{
  "n_layer": 15,
  "d_model": 192,
  "n_experts": 64,
  "experts_per_token": 6,
  "d_expert": 32,
  "d_shared_expert": 0,
  "activation": "swiglu",
  "moe_layers": [2, 3, 4, 5, 6, 7, 8, 9, 10, 11, 12, 13, 14],
  "router_score": "softmax",
  "normalize_top_k": true,
  "routed_scale": 1.0,
  "balance_loss": 0.00789,
  "balance_bias": false,
  "router_z_loss": 0.001,
  "init_std_router": 0.0197,
  "lr_router": 0.000387,
  "vocab_size": 16384,
  "norm": "rmsnorm",
  "norm_eps": 1e-06,
  "tie_embeddings": false,
  "optimizer": "muon_variant",
  "lr": 0.0163,
  "beta1": 0.95,
  "batch_tokens": [65536, 131072, 196608],
  "seq_len": 256,
  "train_tokens": 490000000,
  "steps": 3799,
  "dataset": "wikipedia_en"
}
Below are experts of layer 2 (counted from 0) of a mixture-of-experts language model. Rows are named down (a neuron's output weights, with its number) and show model dimensions 0-191. Each number is 500 + 50 x the weight over its row's rms, rounded and kept within 0 to 999. Numbers have three digits each.
Before each expert's rows: "comes before" lists some tokens at least twice as common just after its tokens as in all text. This comes from a sample of Wikipedia text that the model never trained on. Tokens count by the router's weight.

# expert 38
comes before: ",", " of", " in", ".", " and", " to"
down8:558435512474548572516523591490513604507419474436538475543466516601523453434501476479554509592487549528468496485589431464486560529573451505436503611491507541491496451611508530529554415550526527538531454481445495432507500462597457617442453510594447502497491506543521476479469504482489531467504500629478497604421506448488467405488553496505532535469495535526524493492477526442369507509490464495508537550518506556495555580558543612539511507528436458486561528484492499622484519474597432482497572549463517426445490483508639504528473372527507486470494489394529445462529439509497634512
down9:524482511516575496541490541468480496527468484483465585474534493545476536464465497494505394526554541544507564512486509544546491465436475481473552462513437508537581538493474613380439434456535475576410476558400426433522534577537482506415403443459584534459457444610455477438449563597435509514523455511539459492558553529480457556547455525537490480608564467432484490499504466603528559462482494455470503477587440590470464439415544527484585553424430522515510487530545606469493509439489514567519538573529520482456496456525428468524470540518560600500586515544390531518395588505512412493
down10:546495475452438451381532465521538457535570531523566571511506424566421516489450559523458508472486561450579475453589554600389491542518503511464483554375489520574497493523500443484472434423368428568557537509403456405496439533506497576561549467518587524474538464498545542458417499535556539496524505503506519436616453610555478563456540502473486484517548539498468519506463531549428469450562511552583476487398502526558526430586485578555521589454473605471535599474486501510433468496467512589534499504494510505483451463567465485490547479489574521549461506587446462468480487437545546453
down11:582493611524548519538489432474532476493490489505474523521572367501570550419446445587495458523542490469511449522445502552475610474431494511535549479531537528401516465566432441504539530503447430583473498435536465454526497454535522466494504488504456404520478531462591462472489605558490422529568492479483505522544467450480567443453563504535576479421505419580490500552514498465550513489541536443592574462528553476619548536533510509511561463468497393537501428510502598448503541435476529444466514575438510453447551695530437518518547429411515500478478546569560501519451565559505562505
down12:458548452497469451530502374428452516458485584477461580514554486499566487480500461580564525502432512496495521505517525419489473516446515548495564617453510562382486487543456448524590470503488496492592504528475473515494477491585503461435515632577513583551516575539421509565423542473467491597456505518506476489514456401585468468471483596477455597502461558414499458526561437507444492514529462566511439477432453524461390554485465536478570545538583521500463526557510435520566463473575515512569505573565508490531494503492469374537409516474417503459487477425407505484375542449546517479
down13:548506490540480563578461551509506498534484536501493562538424495414577561554489488483463446531445432446553465463494415441487570473467437553498504531491446379486494484576513461560497439442421499377603420463552601485522552470613572478412486536502567567509497520550416506491510520428534551461536554519551549596446461533437504426537472535540475544531518355540478509464491429485545521499532505454540488399455483603476517509505438512532484421473557571551481498467399404577534524493428494479497488375470526538486475445494456449511498527528475456452522547578413454556542403474498501461
down14:486500481424492408482490413526558534468571424516628483499540476531440491459489460491633503567495549436477529479508482453564515576542473502497437502418480553466581508381420494413526458463456504577482502541548513611481440507494505476525533530568497548516487484566525418585562522477515527567488383467429483426403427479532457478502481572433492576594514590551491430519476538572404479474531491521485481520434477534499557525605494425481508468503534484488502487456450553493485515490555541482396505503442426478456445470482535610413494530519476483541466382480519519537552449568588603512
down15:443497410488478539509543553550488595486560544444510584522491495453536565531516529585468444528441471483518532505533613516555465580561481509449456536484480583421533527493408510461528575538458436540503539581517430374500453528547472523537560547536506628436494533516511512580570457438579531516549474509488399406612490573480452526405478507481529453480517547535515510463503445513402564437459553516503514541457446514547531504495540411527512500423560569460512553549603611430500507451457492475419549477524484537521537544525523607568463458596461503539573394482511501562518484524579486487
down16:492550483532504450443518438494570509491560539451426574522507484519424452486485543434504536479563545476519498512468391544489482438508494460490478411400538482509522544510533541441448535565493401522415542537520616427466487433408532496548486532574619547586465508447445485521488496504524431524544467489427521513529468416509431568527560582576424578453539453496477458631410533467508412477454558437526508502450535552565427496561531513582475475504553464476459452539532432475372494427423469459507522428504432452462498509537531557466439575563546517487503490517392459436450450516462588442
down17:525531479435461508490509485436457580532516528401532505517470482536466529472460522667515453491496554522445465425587515524442457496481517495526527496582559566578509482565464486514420446572494523505458563500510513484549463526487417508506528532479524473520364462442505534480502436493520460454533468479513480536504527421558430627611513436526506449386526524496517549471563488466531584492527535491413614447496482620600539489568555625586632530499485459533525454478553490496441396498483593451520424488553444504466437431541518558447486459492465471493517452454484425445445453530484453557
down18:510489525564592476458635521502562442502494545544482555492515462502578498574514412422419504492477447552505475513502518519497405516545495471495541522506508471499458390571506494523529518502497391509499489485602476476552536520568445513480472501404481488615513354496501510474597522463440592455595419485502463479478607515526437550522434478473511494548554484444574514557535453551451411506458522535476499500424574491582475484498484424510556524456559512461571504530444419432445500430495596559407462563491630561515576489532460507577498485386492496508536502507487421516542567468478468408
down19:484519528500608437492459517517442433458497412461434511510597611624461560450559491427529466474465437460506382495560532465505558512486516466524621492486522427597565577480567541508480538484501541428475543513503488561500447545468443489488536459529481511514546540510564458531489577453474493554492548534503460564356553388439570612520488550451596442506516460519523577512454502419461491569539465604512481513420511518441516474517464489491597504423513450463434526464492544421512540466536548433547408513458504487502528435590490477440567459551487533529578534421541507475529481536410503471
down20:470420605528523557512587491512440431449463534610558415424501531453548580466464420535413531468565480412549528559572540450483608570507439448444492539414488468451543460411536497563491508519462430546483559513468530482514516496539495514577474494546651466540499520529468580577490487469515547614536456479528465503615512552618510475490511475485383460507535516549520487526453512548548458524489525403506517454570500489481487482506424406536510569509538456508536496430472486564477526474502537521533421489562536546539528464572443594544476526448465528472440504404504447437543452550405566500
down21:589443522441534478460566554514597484529494505564443514439436505476420482534515529463437487513541411429477550485520488425552411528502468463577534442539549576461522420551553599520458467486455458470530569478470494416502506485570558513581442490475540517506498543486510563560551484483425474459566500380556522525542483450415489498555469434576539486452536493550504583462563458432620556466617559523491432445619503625604535537543509487549482474463499451451452499550475496544448479416452494443481492506503457484533391479589498547499542514449508529498459507392533535508503367543527530510
down22:505484581383586455516557562457506459595485455515541479509478408609457571482561558532508496508517530488441422533633455585473558544463440502465476519515518382485521444455498374490420485454487493528456567529542456514504474535420397423518447503545536528429453490499510547455511421551505518514486552542484448419535560575516483503521578502515507506543497457389477593478554501513531536566429534507458516575469511543474532450497525532541446491579364528502454564533500494499518421461460552430491522516531495499521447476573517604525581562506526559421467549581456598478443419549460470462
down23:484470545525464483498525485515463527431513454462479516523424517435490564461529460556529488468454541520589554432401528470421500533647511434463532558502462458472466486554514514435449516475475451490460544471543340398560464544536536482566494510551505482520515540481513519416532543596465530492499593458431503583552514547373529537512510509479519395577539504513536493483530478465381380451564508464520506482548574460534426501521414506498541446403430502487597580513545515520455499433476586477483498601431453459518436468507583540497540369500480459511525530441486484511401523557460419520
down24:508447423550453473535463511555505475525593524602547490474509467514514449447571543429473388417484443506500522477512552530593526505486504541558450564583509514533585583559502450543551484489531556456571473539533470555404455496566436550492543534560539510422507550542559502658407506492510576551477437528567469513482501575512492488546543483465423538472463542478450511433534523540550430543543501521455462439547562449451549448455566460596525460505495446535491446367430469471485455499509454471620632494511550573520467474556518457573498584520472465528557399466507487434496542523593479502
down25:490545520541453544506606389521434469453505489525512433524513518575468505548473453570497476507386504348584548497448508464497522513456579536511490499428475489372479427508517548581538486487420504444516587510388494490485568530493537538509547453456471467539561539560442484501447554513525545523580466641440597485555520494502526460396527536514419454492386459531565530606488415456495551496536497499527528523411488474459551479571558459504477588546507443513439508485526473477379552466470487523500511585435504468567476419501484553500522498495454446407558532548530478499453458498379517501
down26:476604531503486598538482501443539486459479416430377521460397417518470618450508451554474553487513555539508563478536449535461488508594559507502607549470502539569515512501500470526567433461425370483493536477526546470471444511537487559452408559451486515520507487494521577469439524480403571511505524501486542466433522409498551438532456469488529467490534375547401483410496587572534552507530601506408577510501477492516556471510473523531528463455508474488563545511439554473483451482495555514472464629519481503571570504624420481510480423465517452460555504442533541467488476476541597432
down27:515506597560496541490502517523470543564498435482505534429490598506446581472584428518515472514527549460478462494558457565533484495515559539560414554580452444474475504481587496500573513575569539508406472454462498496467462502530637500467494462453525562541521479523516513526557521512439459536490506487477516443503589467528575501462421619544534466554439412432482517603408455532488577481491542506572443497608502459575435541438543529468367507558506514517439431541509446500465456499504560466516606436431532542553563497546445581485542424473573487433423465465616536452548502503531426433
down28:601537569521566511488475529534517502543577512530505488555446455478526512487514369464539545548537480446474563422482498505514550531399522549468526440541560488546398446543393508608494546474504481422502499493581516606586506437597491517492573495385501540542426478619603472542461520526488586548494475527410543453511532591537485497553510544458524506581482502466520484516492469425479546530459448443482532546428607526519469495434487564538502550490474424497449444427542432528535423501445505590526560561451393525523518454456397578495557503457469537527575477502544408471454486504491551456
down29:443407432552474534562520511548458529622590483451468475549476505500520563562507397465486428506600449474528537484500375560446536476454460552578539520450565497477529502508467549418506537570510545505491550433485474513452530538465553510427540460448519462501478450564485568433377471485471481418514454528438512388534464498558469444477573520612459569508507461502501490454513523545494521559478575483454504396540429572480520480546469526470526401438510625555553443515498479481408473437484456456426505574464502555381503551441420486574507613522506480451436526527572478489492462437525474476
down30:479476434558451547459495439582435516511481448441482477541483483408637490574549500550519457533462500497465572497463572591520597505458548510482430473552452484526543559498486459427407488538510446474478545443525541422458471581438461483486536467447424468524475425594499511507524535544523554538486496541564517547593501487491535491531509456535601497570502482503452450511465435459538478491620527479545510555453482521476600463518434481548443524520547577427437472397488500508514585507536400482433455499437570457506419523534559483528629484429529553540437459453458532577367450529541385528

# expert 28
comes before: ",", " of", " and", "\n", " (", " in"
down2:491502584531472514513537518533521459498490456493541534590502493531543535473581486486492517597471621490438507415484602557434516519484451508417577540557451504500470489510450532490515464454448454505451579530512569533458646401602524612446511496446491548625528487504519474545466499385459522448586488496399501519444582394549441476452490566497527507550423457575559466517548480520446630544475517501475513493510501524457533522498445451539520545510553455417451545601542518554511489573491487493456462512505471522534490477613532499547424569503499493443559499459494340520496492503402488454
down3:599473530550542543510496540522518416550481461483518454453449528481415451561556529501492500527536435607539499491504451492522455365453411460531541525594521457587501442605495570500536469413562439534554472508501493520555467513530555488496474529485555436495468516593510524500410530495499596502490451484533501442491493437568477577460549445541538585474435372431620399439431517509476527529352478485495473559602541512464599455511496477409550557482441450511466455447450515467497504473494531537481529531480512486592542464549509513669509461523570519503523500442422426500516527479483504478
down4:568509520580522543458543562560557383494450502449524489461488480546547526481505667530493501454479496506491456464561526526523598499511570469427507525472552442517534549507413648477467486506382445516475520487393538496510543493526476574542555473490502421469388432507629435601582451472471526504450573446520505430525531467520455537525456499510546514604504481515524531552478503556524590526500490570533497538536476491494487462474440455485576550441505486496425521502570471494423507507517542509341525542511530575538452468558491510601571537490495401468477548588560536513510558483497465394
down5:562505465492515520502528464525457477543417500594555459449514532532526356581551564469404409496517519496388449506541493485507503487438494485397382503581527452438519571463532517445366477521399452421464446554490562511424424490494524565512427543508491494581556415493543439525380468504474495533518436490463441511455510395541440516481394520500328532556408457465494507561471532517434426525494513515516476489536473589446464501471515501448535466544486513467507535439598495430478540462507527504508547429501566554536498499457509528544503478523569542434457436443567449467503487500551506467
down6:508470553588482500446549444427576528475624520487421580519511501420407555489571503513563492523565555471495524491556554541391476577519507452486560483490494529456420409533610470482501420434458471523478517391594458504531524459474419483500561449491489551484542548543503585485483425532627518541511538484517523458521480423573490600462581495490571504529579479542480514507495399518510522440442462488559490455475471471566504447598498610562547479425521543541457508472417556529444480417469485496367488556517498562451506538628448425504491530488508483553489551494541447443530504465492449504
down7:531557588407582448581516560435473462596538482552486518547494593437465563540494472498433568519475517502609540590464465497531539486544511525479509504504514361438564440482554505556453493462508475417468486482404439595435457462474557461503481511507471335465518531435481450444486491503504483468441558490559543460455516476462555564464433459569431406488423476438524578458460555481475517556501479518453547533489556420451558456619547531415420489537453427556446525513446500467437503454522497447556542461574556525454461497528561445548489442440479474528429493561493506529431536436574520476
down8:538522512527595566557538477432501550494534528583555484451544424477371462490576552466440481399500472414633566422479437489454474464549444418540467472516479479488439488614468529497484462472583580437499490519529508479467556548507536583517549424463459425507484516536473463475421587477450488384496505498533527482473551465558419496543447466507425498503521479478487539416450527526488507599481472508457546594506604534488519545540531536498502466542371392550437542528495508459498424473609438510479550520450540497417521426500520526566444513443581523404488477503521512470525622474493471471
down9:405477493570492498482451461525390554428495475508540543405554538602519520532533466424512516495441550450532466506515515527477520489624478464455543528500469509550429591561607506459572540482546579441511495517467364439442434497516578498504508426547557484474507550449494526418462529475503503512499524516520507476520620547544506429577418504439559481539532492427527491487451581570525532569465500493471431552564636375439435487504549489517568478500348524525545515526537490477421500412432479521580563570517557524541477534491533501511528560582567522477548493466449538520575529555552487491
down10:575562553592502416499500550438451514525425417517544558519439498451538528496466508554493399467419528443472528552530438602508562472551553507526463495463405429430587503415556542451499534537475443479476483566504457518549561451483490546452560535534539411544441521473584499535481591516458502474486418519463483523485555523434391528531560552500462587440505395539481487489492523547456474519503554539547416589512568507495366495479557488427424579512485516444616478492458515424460453516554484382446560495561530546513483499489589438484494474607541491479432489451471530460551539422508467444
down11:502468532501592441551548532476549435482490525502598472552449376539404524424504582525495444519498437520481520458580534505430497443446509438477488468504474448484597503517502583510596528538344444531485493621546448518512603434518451414420557525523456504438440479531584485577426505487434562519515416487450496516587514541542388649525522548520567556508557536440440582532447432437484545569538515483462456569523556593484509455463493483548498518488491557428452507473433439508429469481535497531435460456403497499497563536496440533522539521531502512483487548552476495496509541525469462455
down12:460540477488430426416435518533428611491478525550497625396513517531530516520452479500453544547473519569515442564609549520583576577621445448512484464516468483478571405470539496505482509510552511495511373505469426470504438538488499522515491586543559461452568461486391483472486510439432438543529542518559527545467560519445482433455509503560452497414511593472583435519451498551451479564541491508418537470449557435491539511489534533493457534616488543508573517489524577484529545457347526574498445501532443436531443491439503453420478501572443488485493488525450488522450564550442572557
down13:466563570495573454476494487474612455487497417500430457470412493483562568505491559482596547491493429454463518426496493508534464504530449483472499535474609516462546608367487545385526502511456494553488454457536550457533466502579505420438471604480429469553542427502512495518540507448522493503501463413458560489484456487541473547474556436467503453497534506413368480512608511473456483503623372502496503516526473469499452523538450554510530425499558502494489552523468548480474524476480628390506468526515446587533533476573476440545495492415455551488562496391450440528432394555455508489
down14:456484557593461481474443435502532470468516483486516499595505522626458606478595516504478476588541507536513498606541428532528554534541514410562464467563523515547492618456538488588416467562540494471502386455534523522520454485497552560537558515434434468608504516449536491412593448495462464487480537468494539469595538430541494495460552547451480507479538430464421465528520511552517484502576598476454484576456514479575592526502538420519500482490497466528531495490566518536459566534446497500466513606391522442551553536528503490490596415492538498557537564497508462516541619610401475538
down15:575532564585564486533466569474591463531432434493419468530411482435476563415499539489511520559557546563510505473533524504458507501455533495486542510608526459485459538540505448511537531550485486658486565493600552552539637444421467481554575543479509527515532496530479482394548526447465522566482519455476423547520533447461518509497536453566460452561573516493480494356604507526474451469487425603481560524502494471494514490444406541589511442488453492582484403475543501461549480525515458473512413569400509434533558549561391507503536531529494483451465519546536514454528550549531431420
down16:447522539493450492474535500536414494523450471464455451515464585476633490561468401469431442460494489582513405527463508558499495441633567527503532507476507383595633520504537532441448541524437581441487495554435605568492469508579511590533436426547556481472598555483457479486395470455517522440481503500468415575530414489500539453500478510470503445474602492521549524482476523541447435467529503489502483536490512443532532489421435536469475484506488473525570481516541439463550447502479510545493500486420595524506510580543490499515496578595418429532484470550447559591453479628552468530
down17:449488516541429528440482526492475452432509526546448446450407482487497399524673486490471512553549495375479471509520457518536577501458580433513536586471433542452478591529577522497530545573483494489457499509506547553425552499498447501492466617500452417523504471495455473471586409458500495484465515583523558341514508516541456548517446513507489484479561464573535506532527545571457484536497503681477639577420486498464561504402437482497504454524558500519530471516544432506488482516523457536428508540483460507544616546578445512573521489473526540507479466524536449502531456551531480407
down18:491583494480402478425480542545414601514508436418434518512553569579562519482500471586550491604493526371494434492487480606513522453453466578405480527500512549520539479461478436457487508608423450511486524450476515515506494576447466463493507438526547535454506466399519414414536397461548461521517492526534490565524432477462531513478514492436455316512521511502447488534515504502592554408528555529487442469420468511605519585524387446563517491473590507430506507545547507463541452483399489485526438462518471526566499518525487475420513465551468519523503485468491460435402489526563493464
down19:442517456444393482400455532514425429493525520467486485468543573518421491534463490525605483514508410551390482576549518474479517528448651525424411511538445464494499559417524496505442541564408455487448508519443529545509509498500519447464500555533491574508566521493519537507597433520605477506550464458474416501584476521481481558419499580526491541526554511540568514510473515541560449519504485544533563514451495458543557426428527512556478485476659560496491493492521515590422542477493497561513492474542467486565456547529499471460502616569451530496586462394453440516371432420463476501
down20:474483464374386520520437498523402500505512465421588556493503620406597488458502540485467519515491492547485534494514569466538563507499535570559485492504439379453458553401537488548448465555482517497513522498445504573465460404494528437501492432448461582567571496496546533525551561559558486479455503427528377526443512448512565463508465517500527575577622455445474430546533491454516469528453483581442508448486449492481436517466394454535492513466535463551429434535476477480548434530591513497540565502466455423507516493479437527410545546447361542537478459440463515526571496509503474597
down21:494479546493508534537496445475558541515542469582462535539541527420342572510397525509427517513563562552591551546506570485445513492552492484580535526525552522429533434516466559492434475427497458468455425510577495463471590515422544437518447478496471510471372541502436502517442402463493481427439518595555579483568418373486477484442548561572461455474480531554425491563435448580518550542535537495503538474510492452517581470492438519519458527461406440423408554527432511520511496415470504516463506469522432553538553517551503498539394511538464503402521532470544449533438556491551580492
down22:457500444558434566495434443510510570640483520528529571456535493543455494494566527572500510434474564404539507529513421565474535524428572491538402448491525494420483500604536393471518457503420547412527496459456535516415404445544496491458458537458464456512453539589584453464554493469496447483392521464480502483466546493384490446518538624451484545496532602468438505510539450545497567516578504472509479546482500586441441509562546605495443534495481506499429598543519399474522519482436471526432503509510495597482432444572473520502468388579515546456557508482548492464485429507539505511
down23:510468440542452492516514476491430510446443573484529527448501521383549446582525515507529523446416510551528497485560587523459534469542594442487466539573471525533577522490515395565581520489500573500636540603479458597433454444525536525553487435481546495468470530518526569479453448510517550516389484529591487426401483515506487547526553560471481538538441538575476579596434538473516527545589592506523548568455556484435497461527499496432533490602460614492590571454441433477513447513485477511563578502449520528513517455518526475495545483547529419568476566485471499412603533441558457512
down24:530542468587479551491481499482529522560512437539471488443576634469480483526492529519424533520486513552522432510583473498506489514475432467406465460563442418489522545542554379568502596486537564448506490446493544457392455526454645469472492511541503504427455563516513521424522548564438465515499441507474496523495608520527578516510504430534446507546548556442502525458475535591442442525435558518485453569483461524572521514475592497466505502477479476628627491487589476423531457490473433487570551559522470541556449465588631551566547459588455477477549533588535529472513518454484463435

# expert 52
comes before: " of", ",", " and", " in", "-", "|"
down1:466549487520416395437468466450350516523515485466492513537421534440543510579509539437453461504515454433477493499441467436487496443484411487497523480537551594493528447513454458419492467471516510478566539532438413490484546447548402506624608460517518465468467481471506510497527526563478536574472484536573507562421556551596488517470419395466446473494425506504477516463502560576631528434422524536558441536475487467548526562513613437422475486620508512500519414426476510522448527467536516483548497558552477489545537506446531463442586634518493487468526502459489567531557546438415510464
down2:491497497550547481453458570464522463465416497555445546487479440520526627491508515468431518627553493498530405412493497479505495443485477533447598428538458506480499540507511566439515539490469577503540500578442519514418563535492480628512507459545430378425465517548480455450464497394480502482469543434502449512505601467461486561494472497529485542476510520594523414512467490557531510526500433491458431524514398445529489481537494439450569569528486516526491487458442561486524502492608593478447490540611549503437499556566452526461445680547457457499485470402589545566431525467469545553
down3:436510586483527587439619521530479566530483417492488502593512476494507494576533496504502528415495480526553603559488541503515435410527509544489516483495448442480492515526458539538455556429517534515534480572473460452514555494445539516517555514442500577496449539582482480413543440554496529450493432372376524536628616473372517454489523491564544540492491454562505519541567435536459437544496429479531453604628456516515453534431494462471466441469553438522526515515613545546447515548523543432408450387436521459490465468525472509505466536526577502492445587531539557499458488547525539482
down4:488541463456458501499462527551443457404531458538418516500461539504561442578457504531512487506544470566514518499472493545524515492547526557499517487507497488494488389491581464417529483545462493497500565576467513430533451484545453529482424514497605572473517479532522447457550383533489587614623439456533529551618329521575450533529524494580478491502512482556539419575477495422441608573419475545526513497590419483488555585435500459491454480442510463510486531442536677487464488518510519479502533539499477552468456476525527545471526544525416503538481471456563395557466453406523506540
down5:506476509486497483538504485539443454526521539487517581476520429498501537458465472454552514516448435522496504535555530331535450538559468529446494509464504511581445527490520461494586592521515534466506460503414525406556548594405492502509550518478640568594525655469495528510451546507484461511428532463519452458534519568423467405488523491491459533451524545462614498513542374640542513550453533504568409521447521462436362532448479572508518514519451568531597569527532516507500460427415520490527468482489482526530458525517481410514450544506520462412470582507502461500558485529546560563
down6:603554549471520431478563508564551500510530426475497525535507477557498458449488527508437459574470458441504447479500443473567452520542442507592469527562512547535560522541463562550541590436536423475476534430495493481452477457540508453503435517547497378431475493455424464496468638528497544488553574488448513508515503489574544412474466526449470582592484556384553456450553496357453504464461566480349525490442564485534500544529455498527500451514480530601524416581536562409534542431518482460484417552536506604521469500485489441456445437486504476464596453481501541473528498550506552607
down7:564500484539480479469525466544516550425448395500511497502451548513349438554477520450428471428494458513508429515482419485500449528482505397470512535484446411550473519569577515513530521475538558521571581517561409457462482432533499621518569468499531528468494527499504538456517535532485548554474538530483559441548596499543430506543524560615486660502434446505425553455459532532606503514480508500541551552597588512484600560542562514517410479425453436529519507429503461586438447515500478482469534539450542452455529473493504536418474472507525441457572541563518484510570624570531538528
down8:549477527497453455601448429513530473461517470502514569591463485504434553475531558361559554556527507421509537500580534476450588581491493407540411466503535534534514519499507489494560519472539436498557444503500452550486527495528389436532476490495530445495509475577496476438550578560565535540476503431600426452536493488515463489549471525449495456456506508509514427524551470474406483468432493508539492541502539482577504449506563464512497512526526407565568428393473501441518496486369483544543403558500462467464440529426483560595618395523527422483567506357417426511462531522540439480
down9:610494481463447485584425439494423505636490444553452484429568476511510390425364501490511438469505427630537520549515422518483421462525496491485516424475480460422513418551567464466525548477505526554516548538611435423534532534489487434501493542491549528496412486466564557446423416582490550571510491478480429493475585468476361431474481514479436517505433455530497484510563526477500429582489581495509452508518550548513473577556486523545459440482474512499470529466465458547563491445570486474456531586484549460524499489555531424582557524486506470458482526437567578478546474579484491580
down10:517515508485479518502566542490506488513511486456461485480543561434549452542532539515537406521523444507502480493476560536501445533517462510455564501472449427545536512488597571443481500459483554564507511488408480501532544546510530516542504536533570549441452426513466473517463409569498526447592432556497498468516422522496449527606503585547566578493472504486508533542515533462439478461584530574432456425620550632499504565481459507482483534498540504457552535611519512601573431509518488540481536411492440553454527541412532576486531577536581552604621464449547419580430505634509519628
down11:477499481529568627528510515543411463547532488464520496449490545507548458534623468497460424565519419556584529482483485519528531455498518560481314423484522426625512632506491572457470535496450582498531528529511456482432481529499588526467529487505540496460544516480482491545473521522485502529505415516579481477460508507540523501586530438557507547418533372483539492507418556545524463559448555491505424458594584473436530575549446653472524575583452444447547485521540521476505481550521467488534521459435437545475499565427529493590454545610484479451478452469451455487468522490527514487
down12:484598456556564477415534548464565461459550540496473531436381499521466562487500498590629482640527523467508431589530508497540550545341529561431568546511592513510523596459542543485531538545466521535488402500459521492483561495407445522434494510517470503497480508439527469508391510501492457442521494504533399471431506496476486496440496522483593473496487489381489462498542553574560558542509524533465512559439463566447558417497546471456570483434574487566572486500591527447511637496522442491468466504459605504507544471489514537542586464520449454493570468481520440514521535555491511444
down13:480501434463674475429541541458497512454472509500420512510566496484433431484520455387531477434517573586532497509485391478544485450559448472512514496476561518544498547495359587471452493542586494553568471449554469574558455443553483551574492590476590504536439483527436598499484390499581563456533437484495505500496596459577625517582497527569580483536487453488569568480543578470441477526501481464516597505495428492516462448509383513479452495548434557534475477465459547454537439478431506458485543468474526528453457449498496429525544467512483408522504529519546479540563529527543447490
down14:526540455388444518447484557491452438475505385523596486540490556528475478453468512499548487379480515507457513591442465516489585571565488546499498447477490453504479526625480476461460565552469485474496516459482585466410494598571498425500445504627496410625510575512495463443495572484544490492518502534493476556448531528461442497520607481403532537374590541563474505527579490501471533577525532464552504512410530556455501484499419569578482421462524513517502535538546537484444495568497536600480504478403435507506473456412608527497480462497473479445565496480453474457516439486441465593
down15:517520522522402458541531481509565517489549515484573616532470485482492461475539547431449442549546432515475473522514486550463557503481515513462470692501525488489529494517482547500521481449409515443493524577497493508548471422556518578592566552549475519490506521490616322612542542600545570564539449574502424495546515505529456489478475461463488497523428480510526520543545423505548597507557574529417484502587546491439468483525496490477449603406409535507444493534497469428455486477591512509451426506474571531443612460491532479486480498576471526519564453490517495583514444472571523590
down16:486526539451607479481524487431484573476538498494479527493481489558378491448435521506490500525485590483420529441411505429411396399429525478539490530608513570485521499491365536449537532444461525483536626545573490491453528495469466468489466529454524451441516488583422445447553515536525542553503575580440544443527501521512490502520413382515496489463587602534505563478464436495489593560552454507520477461451501516496446507565490506384547501439429545469461560501541552442582446517508576550473531549483546544588514490518483470590496437581432566569513484431480524577544453499548457473
down17:506545474447428500611523535488514445536448514494597491575496496491477417486501517446512477567487482510461509568533447469455510400507542515531470518631539492567487568493455582512455486484577475424540369525558597530455475493454556540510512532470528594481493537513492477391497534469483484551411470486366443541471545417572528480479633601511484536473504494450507550415521506463484572490597487411476461545511548554487467364477504534421429452464423467603570436537545550561518509453477547514471511406458564499512476525438440464516449441565475537523467511540570470488502545467512532420
down18:606548529499459501537544465545530548535525538525533378549493430504377502512471471504503448556613556502500448426512520497539471516418587589558480470496485553532433399536600618522472483541563450529493462502540554485554515493500424511547453570497432543506602458596491505495496457497505475426448448501486584433580418446446465502509515471478482448419413510511512464456529475487434558479500490514375568459445553534419488527449552470502514501509605525448482476573534447404484478505520464559444487547474604487468488476522453529630519485507575539473532556518408467482406505533430452443
down19:426451455490531568452525423521446533547509504431496494484492469450476485466510477593515449453497445559544450442447501457465478539553580497459470481517532485556536432513568455479464474457505497510368562482534533444433540507553462541502555469454544496468424405480415605512472498476393441409554429454578497570455458588512529506474445524538516481532494553449534495470465581493495505540438489448635558503606496395464292497504518482494527571435375561567572397530467485492473532453539505455576498485490580515502451515521466502481437519503507520456518547486463565543542478549499571440
down20:432580473444450400518501563498454558478514603479556431523565507528440488447518536458524532496476480561459433555638472482561487459501571457511415465492508471566506385496490463470486607551477486465571584539512440521458535509501555538500547468468473555499471512558459549581556431450525532613516489590497461440431526484546510607459509539532462601524448545437469493496544427548521595526580548505513472456372498500481548545484600481450501514550430580452451566414549502424496519542537525503459534637530451498542534512512596486503518509542594447482460525516528455423522552565484536530
down21:502526444604482465436394459493449452535564407548534560517626477633382475466472492497471559535519507540510494434607427546486517550538497555475547423517497595566501476488528448506497479482557516466566499501513533428476514538538520529461509515458448551425491574572497498508436573509444464552435525505484507506554544523509470457577566501541377422564552455444592446523556500515465594504531491518488490491476482495460461465528471484569517464513476491504525583544485525556423499485556399492650489550605606453587482530547550498473575415585520476568557505464450492470567530496438548504
down22:502546429477484397482452485501459543395463455514485400404556485470579533519589535557538563550555436554469476540506483463466495485445424559503428562605451523564530510457496494495493466431581579461451454429514506496456502503453512494521488454508416562499492463473470571426546512478584601528540527459566485542527543541490541535443564499496467593550295423411469464554599520522433558471489557452467499494476494542541511435489547478552430539424495567465530513455568448537534501514550451531596549496544497613606586558466525488589495510474516475477523486481506476481495506479439536563
down23:477564556411544511528409503489467517580453492417542512497454558573482478491512458468470441490399438511473440432405568464524489526458462567496541526491455438545540526489407485456524612492582514486504486467531543504598535560477499369515452569562538527498514445468357467440466532522539480447536589491526589517461521450516496416506516476576496551474534551419444502446533456504504509516605437517453484427470589562471541525462443444503520483606554511515509377490512432484556505507528538493468392562494381536500459453453451595461514534496467596497519497432515441454514558429518412508